config = dict(
    d_expert=32,
    d_shared_expert=64,
    routed_scale=6.93,
    vocab_size=8192,
    norm='rmsnorm',
    learning_rate=0.00418,
    train_tokens=455500000,
)
Below are experts of layer 4 (counted from 0) of a mixture-of-experts language model. Rows are named router (the router's row for the expert) and show model dimensions 64-127. Each number is 128 + 32 x the weight over its row's rms, rounded and kept within 0 to 255. Numbers have three digits each.
After each expert's rows: a language model's description of what the expert responds to. This comes from a sample of Wikipedia text that the model never trained on.

# expert 38
router:099125152129152151120141119070136099117059111123195121091188058119100126094108074174215148151114170133137112096132210167077158132169118068131112115124162168121105130051128156122074144093097158
Description: Noun suffix endings

# expert 41
router:155162136062076095121142109164138095133124133134117132109109143101189128071151143127145180138169124094146115119183035161082123119140064126151122143105129116115134148161155155126128156106098192
Description: Second piece after capital

# expert 59
router:124115151109111138135118151084166079073117107128108172100163148084133156184110145199167092168142095116164177105076091145098162163172147077120137158157126158147093143085133093155106126127085148
Description: Narrative verb endings

# expert 6
router:077118083094132141180189146109146126090083184174100167160143148145163164098201147102134150089132183137128089146106101099104121104168178112157158154155176111099123172142140138142086118131151120
Description: Geography and weather words

# expert 43
router:104195116141161167104141136127106059111153146109102056111141153137155078106157114153084109131168163062168168168113126100135092165124161124107087112156102115131085084082183156150121144139166143
Description: Table codes and fragments

# expert 15
router:091190110204118094108103097140090138166149095076145113141129140107153132134144136181106151138126116083099178119103201148119141198111105137133099165138146084059096090125083147147147173135106106
Description: Units and math symbols

# expert 19
router:107079142069172099154109144206108093079101122159093114187156165163118154077123148160136130085085170174134163150085077118117136096203098152128124088095094132131093154106131160084122176157138153
Description: Article before proper names

# expert 32
router:147096125088087152160125121108169092085092097141128161080137123113181083112162110178169137160172136138122184134062116136107177153081142085151098121150165170160092155099106074157089121136097150
Description: Verb inflection endings

# expert 0
router:119100060089165176113102138163086114108137115120101076144154090131149096169150182157149153154097138143152035080108059154106169080090163189147147137160129185134123116099143117177139130167087141
Description: Country and nationality names

# expert 5
router:119201161098133107123122137116081121085162156117108065099154163165141117084116115166100096152145215106141154110064127149118129151150143118116080105110116086100043118094127142107138169117165129
Description: Name starts in tables

# expert 37
router:138112129115101101106110179106119077141149084134080122148198175149066103111112162136123145176108160156193180147123112173099109137111173130110185121102101114082108162094157175100163148149153088
Description: French and Romance text